config = dict(
    num_hidden_layers=10,
    hidden_size=384,
    n_experts=40,
    experts_per_token=2,
    d_expert=80,
    d_shared_expert=256,
    hidden_act='swiglu',
    moe_layers=[2, 3, 4, 5, 6, 7, 8, 9],
    router_score='softmax',
    normalize_top_k=True,
    routed_scale=1.5,
    balance_loss=0.000253,
    balance_bias=True,
    router_bias=True,
    init_std_router=0.0167,
    lr_router=0.00129,
    vocab_size=6672,
    norm='rmsnorm',
    norm_eps=1e-05,
    tie_word_embeddings=False,
    optimizer='muon_variant',
    learning_rate=0.0082,
    max_grad_norm=2.0,
    batch_tokens=32768,
    max_seq_len=384,
    train_tokens=243600000,
    max_steps=7435,
    dataset='wikipedia_en',
)
Below are experts of layer 5 (counted from 0) of a mixture-of-experts language model. Rows are named router (the router's row for the expert) and show model dimensions 64-127. Each number is 500 + 50 x the weight over its row's rms, rounded and kept within 0 to 999. Numbers have three digits each.
After each expert's rows: a language model's description of what the expert responds to. This comes from a sample of Wikipedia text that the model never trained on.

# expert 26
router:465551539570325478450538510479538430548524471408486425528554498525414407523438407521551529457450448534483448547595437545505579539555544549484522454533506394500583466571437490522552459575476543
What it handles: Middle syllables inside longer Latinate words, e.g. priv(at)ised, psychi(at)rist, categ(or)ical, espion(age), enth(u)siasm.

# expert 21
router:545522545523569545422457410495456528434495581439449489452449548403576496433435561465496502509433456542407557463556499494517407511399463431484500481517430509529507464481511501446481486443451514
What it handles: Column-separator pipes in tables, especially after names, teams or reviewers, plus common male first names like John, Michael, Chris.

# expert 5
router:484515509516491572416551549484423529453543587485518498414456428545476511466512545509492498461479518430552520504514513461463479484483517404500509397566430611459474497485432512551464480542485544
What it handles: Final word pieces ending nouns and verbs, such as -s, -es, -ations, -airs, plus the last digit of years like 1862.

# expert 16
router:420481553496474529504521479426418460546508491546522508530420479485460440494520507489480585424493576435473481592476546471412558542463451494609576488423532423470404530581455604522567482491444540
What it handles: Header words and cell contents in tables and section titles, such as Votes, Turnout, Certification, Notable people, plus percentages and closing brackets.

# expert 9
router:473529446505422448555480552583552475486422449597472420628525518419432560571475490428507524558507520493556450456484520539397549498509511548475486402496435402434501492477515505500478468483519484
What it handles: Spaces, digits and short labels inside tables, infoboxes and key lists, such as Born, Died, MF, DF, ±%, Invited.

# expert 22
router:443594548449456530490476449469607476489472576516524514417445457508562558492569517483561471576503497462507520568441619458516552544461433457454557452560551511608524467488484452489515538484496410
What it handles: Verb past forms and -ed/-ing endings in narrative sentences, e.g. made, used, began, shif(ted), mig(rated), released.

# expert 2
router:611440478513527511473525514465489493550449418583535486423529467525547488471509524497480553517500572367482504529442492483509544456452456441412418432604471405422431473458613489533525437400471504
What it handles: Word pieces inside personal and place names, especially first and middle fragments like Hanc(ock), Wex(ford), Lex(ington), plus New, North, South.

# expert 20
router:533507529399525529464544495441514435501538476454441499381517505515521483535452490532553428496535484527462498517430507526617431457560454406503550507493489400504445545557464508483529454435552489
What it handles: Inner pieces of Latin genus and species names in species lists, such as idae, atus, ensis, plus some word fragments like braised.

# expert 23
router:468560501479475555540472486453549582517538511503504519459475505500467548553531521467520585508521509545513490482445513465507480538490537557454482554456593489608480604498355583509404528431447539
What it handles: Pipes, semicolons and final word or digit pieces closing cells in tables and discographies, such as —;, Nominated, ISBN, year digits.

# expert 3
router:536427485521557459538504483538526469392528613552515439572474530450536470575502510540469478487461371404526465430491592536493631465553559556508455507556502525485410440461570471427530501599544447
What it handles: Bullet hyphens and table pipes at line starts in infobox lists and tables, plus "See" in "See also" and section equals signs.

# expert 37
router:575518494468557451449554449448504611484470468488520579463457521452512476518526454433542427539424533547500473565428561446572522603444502473466451526507490517578549479412482539584562326516457558
What it handles: Subject pronouns and conjunctions starting clauses, such as he, she, who, and, plus surname endings before verbs, like Mur-phy, O'Re-gan.

# expert 19
router:469496477493453438515466577537509492514512622484533461476431525442524520481485497522489515585477509495558526469468467413438497508428421572565497435392540512495513491485534534384524509446506507
What it handles: Commas and function words joining clauses in narrative prose, such as was, is, been, when, however, although, after, often right after "This" or "It".

# expert 7
router:396414443504556507487454527545419498426457486516479578550492489505568530422478462489543463523524515573557456497550428614509544473548465545423488555495498553493506542482473458405588485605478541
What it handles: First pieces of lowercase common words after articles, such as k(ilometres), com(fort), pol, techn, chem, mostly in technical or descriptive prose.

# expert 13
router:525505497486498505436534490458486523449502580477568590506447520561439458543450398460495534541479538505491469491555466419563540561486437528454584442467541548545575430476556514516531622508428505
What it handles: Prepositions and articles following a verb or noun head, such as of, to, with, for, by, using, into.

# expert 25
router:512519442485538603542373471511474491578513439495529449427492503590568479467553491561490418517527541548433558487478456565473465446453466486452459589541470408521498512480590446480445492492563430
What it handles: Inner syllables and odd bytes of foreign or non-English names and scripts, such as S-ou-za, I-berian, U-ribe, Arabic and Chinese characters.

# expert 1
router:439570526508517477439527380491461485495546435587515520547469513469529415466439497473540526508446496498478446496509596593464486512482547526531496444540537591511512530610563549447434582463587563
What it handles: Determiners like the and a starting noun phrases, plus table pipes and census figures such as %, °N, household size.

# expert 39
router:465593447518451511489527516561519442552442450430452501514497533531411548520520526466471446508399521527492468505492519565399513481512496461570452557502424508508538438506491580547530533451526452
What it handles: Pieces of sports team, club and competition names, such as (B)roncos, (D)ortmund, Cup, League, NCAA, and player positions in season articles.

# expert 31
router:491388554530527529467500544458466482486505467567485560529397485439508429502507522504480486510487448427458552544515541512496405432501488564552534444491449558525553561610594451458468570500488514
What it handles: Standalone spaces and signs like −, ±, $, £ and ° just before numbers, as in "(aged 78)", dates such as "in 1995", and table figures.

# expert 11
router:476567535438579493464498509565567496464527612506590487576532476427545515455512467498456459449471517530490549427479639501550538517408528402456550492448504563507527524506592426428547408587526428
What it handles: Paragraph-ending periods with blank lines, heading equals signs such as == and ===, and table row ends, all at section or paragraph boundaries.

# expert 36
router:539507494498475522512543527575482544515531398454462433538551428540575502516561542631507546579510483427505484519511498455500393418444482502515464474444474454517469440465480483629429517452498574
What it handles: Inner pieces and non-ASCII bytes of Slavic, Turkish, Arabic, Indic and Italian names, such as ić, ović, ș, ński.

# expert 6
router:501497545571502427601515523522426568476511535485474551570593450567448546422529435398561507521538446486473586498441463454474500518584588547497548560474569515499510554527450488532520446496506533
What it handles: Short common English word stems that take a suffix next, like head, act, end, fl(ank)ed, b(ond)s, discuss(ions).

# expert 8
router:581518537496522498437533514437466464508533454493560406497424439433530555427500531532498380445502435474522511492497448536478494504540621509556484452472564483563535459502451553502463585393483542
What it handles: Opening sentences defining a subject, especially nationality adjectives and occupations after is a or was a, such as Ukrainian, Chilean, politician.

# expert 12
router:480475485533477455535529550532561552511435511496542469513483536472442490411537460596551550580473469476497474457591511464494470473574482583511544473452456454391473534432426433479529489593422441
What it handles: Capital or short letter pieces at the start of foreign and proper names, such as K in Kurds, Om, M in Mohamed.

# expert 24
router:559543485518489536456440439597571492430555477416515459411434423433555544502521483502501562421470513464573540470508557513459485524460495445413564450466481482545560432493518505391487548588559424
What it handles: Prepositions introducing times or places in narrative prose, mostly in, of, at, during, until, and commas after place names.

# expert 15
router:535452437459468455481471478409493468469505542478526531528571496548490589499476540467496530478444517577554531469519483575520571501468494421438457471535608517574531426490515478458453480453489425
What it handles: Periods, semicolons and colons ending sentences or clauses, including )., ". and .", plus dashes separating items in lists and score tables.

# expert 10
router:474496511458531498478394493531396490515583410532482404514448547553492577536428440501526490427618485572486519538547436442521529528519520532512500541465492572480583494508416560432510574511493494
What it handles: Pieces of romanized Chinese pinyin, Japanese, Slavic words, Cyrillic letters and LaTeX backslashes, e.g. Yù, Wú, Komusubi, \sqrt.

# expert 38
router:457427495506470541499554436474511537422530557460437517470563535482463528543475548476545577495512490476649553552553517527482504559494515510467519532564538499457451537449491523509553507605544524
What it handles: Early pieces of Latinate verbs and nouns before -ate/-ation endings, e.g. el(imin)ate, investig, invol, educ, s(oci)ological.

# expert 18
router:496464475547527477498595429455603569551523485525498463490506512471481517429465537402578449455504571439404472509495512478464480487485439471548549503492554491559452539458459550426498616507469612
What it handles: Articles, possessives and quantifiers in running prose, often about albums or films, e.g. a, the, his, every, some, approximately.

# expert 34
router:473510437501514495544463577459452397437460536514486483492525488596524457503541485493385421398568506536454420527538523441524528537538589528487483524492569519501526570472594435499483511550530468
What it handles: Slashes, opening parentheses, dashes, row-ending pipes and math braces in tables and lists, e.g. FSN/ESPN3, (R), ^{, $.

# expert 14
router:542468479452532504548461513599548516526513520530427580561484540544463451454574511536444508505596398539543471525519459533454471426515565525561464527591505559460444544579456533492525521522441593
What it handles: Line breaks and field names in bulleted key–value lists and infoboxes, e.g. Born:, Stadium:, Council area:, Subclass:, Coordinates.

# expert 35
router:608482563397420450621450539527526520513465454521508590458465434512512494586560497500535534547441568594445534400460551530505544526491482532544433442431439515578504512484564410555439363450579467
What it handles: Capitalized starts and middle pieces of people's first names and surnames, such as Car(m)ichael, Car(w)yn, Bir, Dav, Brad, often in tables.